From a checkpoint of a small mixture-of-experts model trained on Wikipedia.
Size: 18 layers, vocabulary 8192.
Experts: 224 tanh GELU neurons an expert, 2 picks a token, a softmax router.
Below are experts of layer 11 (counted from 0) of a mixture-of-experts language model. Rows are named router (the router's row for the expert) and show model dimensions 0-255. Each number is 200 + 20 x the weight over its row's rms, rounded and kept within 0 to 999.
After each expert's rows: a language model's description of what the expert responds to. This comes from a sample of Wikipedia text that the model never trained on.

# expert 7
router,216,207,150,182,202,219,227,227,161,187,203,208,217,189,209,211,219,178,164,188,188,187,173,204,193,215,178,183,194,182,157,202,203,205,193,195,195,219,174,180,213,189,217,201,184,191,237,201,176,174,165,213,215,184,220,220,233,182,209,181,208,211,238,230,212,233,209,198,208,183,224,212,209,167,172,205,250,212,174,172,192,202,219,226,179,216,212,194,234,182,184,172,211,212,161,229,195,219,211,200,215,193,195,240,235,179,199,236,194,210,211,241,219,212,226,211,217,213,196,213,215,206,190,190,184,205,211,176,179,177,210,199,208,176,190,185,161,184,205,195,200,176,210,219,179,186,213,211,172,204,205,214,215,179,194,205,169,184,214,204,186,211,190,207,195,231,208,202,238,197,209,229,214,201,223,203,191,204,202,153,214,231,218,183,226,189,195,185,186,185,225,193,213,201,191,203,219,200,226,184,206,222,188,225,180,182,193,209,218,221,198,152,165,207,163,206,188,198,207,170,179,212,167,162,203,218,209,178,215,209,184,184,156,192,236,204,229,195,167,169,218,209,203,223,220,175,196,188,179,158,211,234,165,219,187,237
It responds to: Apostrophes and pieces like all, ind, ld, ond inside names and table labels, such as Mah-ind-ra, A-ld-erney, Record, First-class.

# expert 0
router,166,214,176,221,206,163,221,211,200,196,139,217,202,199,195,204,214,199,212,233,201,227,217,176,206,238,237,194,237,203,223,168,206,213,191,210,205,203,232,198,216,213,160,188,227,189,192,168,207,235,163,215,215,233,193,185,196,181,169,200,197,185,195,218,180,219,216,200,191,192,239,209,191,211,194,200,147,189,207,179,249,242,209,178,219,186,197,197,185,208,156,197,211,191,168,220,211,186,178,227,217,206,212,196,174,204,202,228,222,233,211,172,195,190,182,188,181,177,176,192,188,169,210,170,172,215,188,239,240,194,207,181,183,205,178,180,194,201,226,207,203,203,200,206,184,210,181,185,167,178,189,202,174,257,169,196,158,214,221,196,197,176,190,249,189,194,214,188,219,202,169,207,175,216,180,215,216,216,209,197,210,232,210,197,209,232,243,210,177,181,188,209,217,195,206,197,211,216,217,205,224,209,212,209,179,205,194,192,177,212,211,203,222,244,195,187,181,209,213,199,178,174,187,181,166,199,190,211,200,211,181,198,178,218,190,222,169,215,205,224,178,221,163,191,207,199,206,190,169,200,178,202,211,205,171,186
It responds to: Short inner word pieces like ol, al, ed, id, or inside longer words, e.g. st-ol-en, col-onies, nucle-us, mot-ors.

# expert 11
router,168,181,218,187,211,186,206,147,199,179,227,218,195,223,204,188,200,224,207,176,188,222,202,191,192,181,189,197,234,206,207,198,225,199,191,209,217,171,201,194,199,168,162,227,192,248,236,223,169,215,196,193,193,180,182,211,188,211,167,203,198,186,222,219,223,142,174,221,183,201,193,197,174,204,163,248,187,218,162,197,218,218,176,175,189,189,211,194,204,201,193,211,192,192,193,163,197,198,197,171,203,195,206,210,231,184,203,238,225,204,201,188,200,171,175,198,216,240,199,173,201,202,190,217,199,221,180,201,187,199,203,210,194,188,185,183,197,216,179,182,243,204,228,167,187,219,219,191,221,232,194,235,186,179,187,197,204,196,186,205,172,196,202,195,212,200,164,199,213,194,217,211,176,215,174,178,213,217,178,182,242,196,203,215,154,201,183,217,210,187,166,190,188,230,185,246,183,209,217,246,208,217,203,217,196,214,229,227,224,191,165,197,164,178,182,194,204,193,204,212,177,230,203,232,226,223,193,223,170,179,181,193,199,194,214,200,190,209,198,211,186,207,171,188,201,217,215,230,227,152,162,240,215,182,170,201
It responds to: Sentence-ending periods including ). and ".; dots in domains like Punknews.org; digits inside years and dates such as 1927, 2011; section == headings.

# expert 28
router,200,190,242,202,214,144,223,180,196,210,195,224,192,229,226,198,192,210,199,191,196,191,203,245,185,231,234,200,184,217,211,228,210,198,238,212,197,192,209,192,184,201,201,184,186,211,189,224,198,183,198,162,231,210,213,179,197,203,203,233,167,170,165,214,232,211,191,211,212,200,203,200,204,189,208,163,184,199,208,214,167,219,215,208,215,195,209,198,185,214,207,149,194,214,174,197,194,194,161,198,240,206,196,198,189,220,191,198,230,173,195,209,199,232,225,199,140,186,238,181,218,151,208,216,181,191,199,188,223,159,171,197,232,210,238,233,192,178,188,184,207,177,192,165,220,223,253,180,233,172,216,191,221,229,202,178,190,183,172,186,208,183,204,232,194,178,190,210,177,194,212,188,210,154,192,215,193,206,199,203,179,181,180,233,206,219,184,205,217,195,238,186,187,200,193,197,208,231,219,239,178,213,215,187,202,211,206,232,194,203,195,229,204,190,203,201,198,216,209,208,216,189,204,210,188,199,217,174,220,201,187,201,235,178,200,196,204,215,208,204,180,186,238,147,198,176,211,196,225,211,166,177,191,174,187,170
It responds to: Final pieces of place and personal names before a comma or bar, such as Lump-ur, Xinj-iang, Bor-ough, Veg-as, -ville, -ford.

# expert 19
router,149,181,203,203,225,198,197,169,195,204,197,184,197,222,197,233,204,186,171,191,204,191,205,198,189,163,170,230,186,167,192,205,196,189,233,194,218,199,204,186,150,162,216,153,193,180,201,182,167,209,191,192,202,218,234,211,184,199,181,212,206,205,219,186,192,209,170,180,202,245,200,168,184,183,209,166,213,195,242,228,189,215,201,214,209,205,158,187,226,177,199,174,221,173,219,206,215,250,197,202,199,229,193,188,178,215,207,187,234,206,196,189,186,204,195,179,197,221,158,230,187,213,192,210,179,193,200,201,186,229,195,216,205,221,202,222,183,239,165,188,213,191,254,230,227,241,188,188,208,190,197,185,190,190,188,203,196,185,197,206,203,214,232,201,202,190,213,229,182,191,192,228,200,175,219,181,184,226,225,203,208,180,225,175,155,194,192,207,215,212,193,216,181,199,186,181,196,197,243,218,187,178,219,230,192,211,177,185,186,204,201,203,210,175,227,224,199,246,163,165,217,211,202,227,209,197,233,218,210,156,214,231,212,191,218,206,185,210,172,193,212,174,206,230,206,220,195,187,234,219,194,180,184,205,233,215
It responds to: Units and symbols right after numbers, such as miles, minutes, days, km, %, inch marks, plus final year digits and closing brackets.

# expert 29
router,192,216,228,188,153,245,150,194,184,204,178,200,198,205,205,164,184,184,188,199,186,188,194,214,194,222,237,200,228,187,219,232,167,203,177,236,168,232,210,183,175,207,176,212,200,192,239,230,209,186,237,180,173,185,235,181,195,198,182,179,216,190,165,204,209,171,232,239,201,238,194,194,186,202,144,215,187,190,200,201,194,185,200,213,191,171,195,165,238,191,204,214,168,176,199,200,174,195,225,226,219,190,233,188,233,185,199,178,236,186,211,190,207,219,185,224,203,225,173,185,184,166,212,186,204,228,196,214,196,237,233,181,207,206,181,184,218,210,194,185,204,210,246,179,196,211,193,194,179,196,209,189,214,196,205,211,219,188,200,195,217,160,190,235,225,211,199,207,204,207,200,205,213,182,233,188,179,241,234,197,204,175,203,210,231,200,219,200,194,182,204,184,218,166,210,223,199,182,202,184,176,199,189,210,222,212,189,188,212,181,196,201,226,207,207,198,164,201,200,216,236,163,188,209,184,222,174,220,209,165,181,172,214,205,214,177,178,229,201,212,221,203,185,218,185,219,181,206,181,209,219,174,186,165,198,169
It responds to: Plural suffixes like ers, ors, ians and ens (carriers, wieners), and later digits in years and numbers, such as 1602, 2009.

# expert 31
router,210,183,196,183,189,232,222,193,189,194,197,222,173,223,215,209,198,205,200,223,163,215,188,193,230,212,191,208,184,194,221,186,220,178,213,182,181,182,217,210,225,181,181,206,215,226,181,201,215,199,220,185,202,189,215,236,217,196,195,242,186,180,190,201,185,175,200,201,185,225,179,192,187,195,235,189,155,185,193,219,198,180,209,188,166,194,196,202,166,239,194,168,210,221,226,200,195,161,173,211,188,193,159,223,179,188,182,208,182,186,167,204,231,239,177,184,189,234,192,201,214,244,174,185,208,172,203,208,209,191,184,192,222,188,173,178,176,190,198,244,208,239,225,190,211,235,213,186,212,240,218,209,187,194,213,169,218,172,202,167,207,169,186,196,211,201,201,186,200,212,219,201,261,195,174,234,245,196,172,184,189,211,218,200,199,176,195,188,199,227,180,188,183,221,204,189,191,188,204,207,235,220,199,226,228,183,201,208,226,204,201,229,204,225,179,212,200,197,213,179,203,207,192,196,177,141,154,161,224,202,176,198,185,212,187,223,181,239,199,247,166,220,209,218,197,202,227,182,209,185,216,196,201,195,188,183
It responds to: Pronouns he and she, closing parentheses, and he, ch, k pieces in German or Slavic names, such as Kol-ch-ak, Hoch-he-iser.

# expert 21
router,212,210,195,170,201,205,189,181,185,183,189,187,209,194,188,227,206,187,216,158,220,179,196,224,234,195,212,195,197,193,212,209,203,245,203,202,203,223,198,200,247,204,222,177,195,181,184,210,228,204,179,141,178,199,193,195,185,191,237,200,198,210,211,188,223,199,209,164,209,223,176,189,198,190,198,165,167,221,202,234,195,234,209,217,202,203,198,189,172,222,191,218,215,169,215,224,186,187,170,183,180,202,218,155,231,205,196,182,192,254,209,212,195,169,198,190,219,195,196,222,203,186,220,189,189,237,247,184,185,206,212,230,197,176,159,202,188,237,206,186,206,205,187,217,185,162,186,217,195,185,192,202,249,199,214,178,214,176,229,265,218,166,176,205,214,190,185,180,201,189,195,212,192,215,230,164,206,210,235,214,154,231,197,230,210,200,213,202,227,200,209,211,206,155,215,200,179,222,213,176,194,204,188,182,200,188,179,199,219,168,168,179,203,222,201,189,180,220,200,210,164,235,214,219,229,181,211,208,204,208,223,212,194,198,165,188,179,179,194,192,227,215,206,219,221,199,180,226,198,204,173,202,197,221,172,209
It responds to: Past-tense and action verbs after was/he/to, and suffixes -ed, -ing, -ation, -ment: used, won, held, s-ailed, success.

# expert 2
router,162,212,168,167,234,204,180,206,211,199,177,209,202,234,173,173,206,203,191,161,200,242,214,191,167,189,166,205,160,214,193,187,237,234,195,204,198,186,174,236,187,197,183,226,181,211,216,210,241,199,180,179,215,197,226,196,203,183,203,194,174,226,151,204,175,203,199,183,234,187,212,188,230,176,204,180,212,197,193,172,215,195,193,236,194,193,189,226,193,189,210,193,176,199,207,167,183,155,204,192,220,185,220,222,214,211,208,194,213,172,172,233,234,183,221,168,215,210,189,260,202,219,196,232,217,192,223,181,207,219,233,211,201,203,217,223,216,201,206,182,207,215,182,203,169,211,202,163,217,215,202,207,179,186,216,192,214,200,193,224,195,234,145,179,242,189,195,213,167,201,217,171,220,214,161,181,201,222,165,201,171,196,175,193,185,197,205,189,210,184,211,213,205,195,179,202,222,174,178,201,225,197,204,201,188,176,201,189,222,190,194,197,202,219,202,174,207,240,218,204,183,185,180,198,201,213,203,161,202,218,207,244,234,218,199,206,215,222,214,223,184,193,191,163,204,209,194,198,186,217,218,177,186,170,191,229
It responds to: Adverbs and focus words such as also, not, only and particularly, -ly adverb endings (thoroughly, literally), plus month names and some date digits.

# expert 24
router,199,232,208,167,208,207,200,199,227,184,190,197,214,220,209,247,192,209,191,238,197,224,169,202,211,164,182,186,200,235,159,188,181,195,210,228,208,163,218,236,181,188,183,176,197,220,184,210,185,236,188,156,221,189,219,222,184,202,200,191,192,181,190,169,187,197,189,185,164,235,206,222,188,183,192,216,208,178,221,237,197,202,175,213,207,230,176,208,186,222,204,191,204,160,226,207,226,201,203,205,193,194,206,193,198,219,190,213,174,174,192,232,207,212,214,249,194,199,197,195,192,213,187,188,161,188,191,188,205,179,209,214,189,184,223,205,198,201,221,269,203,205,212,186,204,229,164,251,216,216,209,207,219,192,213,234,211,197,176,173,202,211,198,235,189,177,207,210,200,200,193,205,211,228,225,198,213,209,188,188,209,177,218,207,185,243,216,208,211,218,205,193,226,193,189,199,182,170,218,198,228,214,200,174,201,210,214,222,130,218,195,198,178,205,203,174,203,174,202,211,199,221,211,210,189,202,191,185,170,181,193,264,202,202,259,182,221,214,197,189,206,183,207,217,182,202,172,192,200,152,198,185,191,179,230,202
It responds to: Single digits inside numbers in infoboxes, tables, dates and measurements, such as 35 °C, 790 m/s, 2011 census.

# expert 23
router,252,204,169,225,161,187,181,194,200,220,211,158,195,219,194,186,207,183,197,216,184,194,206,187,208,209,234,230,212,228,235,197,206,183,225,202,226,166,211,187,201,190,185,207,262,166,194,240,206,162,215,206,212,182,217,235,214,204,179,198,188,162,194,211,184,213,188,208,239,210,196,221,167,204,191,189,194,186,234,215,229,194,217,201,184,172,214,195,189,170,245,211,204,235,170,231,188,203,203,190,197,200,196,213,178,196,217,231,190,201,240,196,201,231,179,186,210,182,220,170,191,220,216,197,178,186,217,178,245,204,232,201,207,163,229,194,193,195,187,214,217,182,199,192,215,191,233,160,234,222,182,191,201,223,199,230,191,164,231,211,186,175,195,174,198,220,212,187,212,208,203,167,186,199,192,174,186,207,190,208,244,215,190,175,191,178,190,169,230,199,223,200,194,176,220,188,201,196,215,183,192,215,175,210,218,205,210,159,179,221,177,199,214,210,223,184,181,169,184,199,192,209,187,176,232,187,210,188,190,204,188,161,213,173,224,174,187,163,223,204,219,241,194,195,177,195,184,212,203,188,187,202,217,182,195,183
It responds to: Hyphens joining names or compounds (Saul-Deverell, twin-turbocharged) and syllable pieces like am, em, ram after S or R, as in Smith, Pentagram.

# expert 9
router,190,210,211,223,174,193,181,156,170,195,231,202,223,188,197,249,186,175,227,191,201,211,211,187,190,219,236,186,195,190,207,186,206,200,203,178,212,209,236,206,207,172,228,191,195,193,192,178,194,169,203,178,201,205,212,177,170,238,184,182,207,205,213,206,233,185,214,218,195,194,213,202,203,207,219,182,194,187,174,186,190,199,183,177,207,217,174,206,186,179,194,237,203,124,205,209,197,193,224,189,223,204,174,179,193,213,180,182,212,181,215,191,200,227,222,247,172,211,205,203,180,189,209,164,224,226,189,163,174,175,194,179,191,169,208,187,243,170,187,190,230,186,192,182,181,193,216,197,234,173,227,216,242,210,199,190,180,216,223,208,219,178,212,195,188,158,194,204,210,178,200,165,183,209,134,194,181,222,209,207,191,199,196,203,210,197,205,214,191,184,217,232,208,172,217,213,203,206,233,224,231,195,249,209,189,240,169,200,223,205,205,197,169,184,180,213,209,228,197,231,202,236,197,191,225,210,219,235,210,181,217,183,172,184,196,195,239,203,200,218,204,198,205,188,169,185,225,212,198,218,198,224,202,220,212,171
It responds to: Words naming leagues, parties, schools, cups and championships, and endings completing such names: League, Party, University, Cur-ling Championship.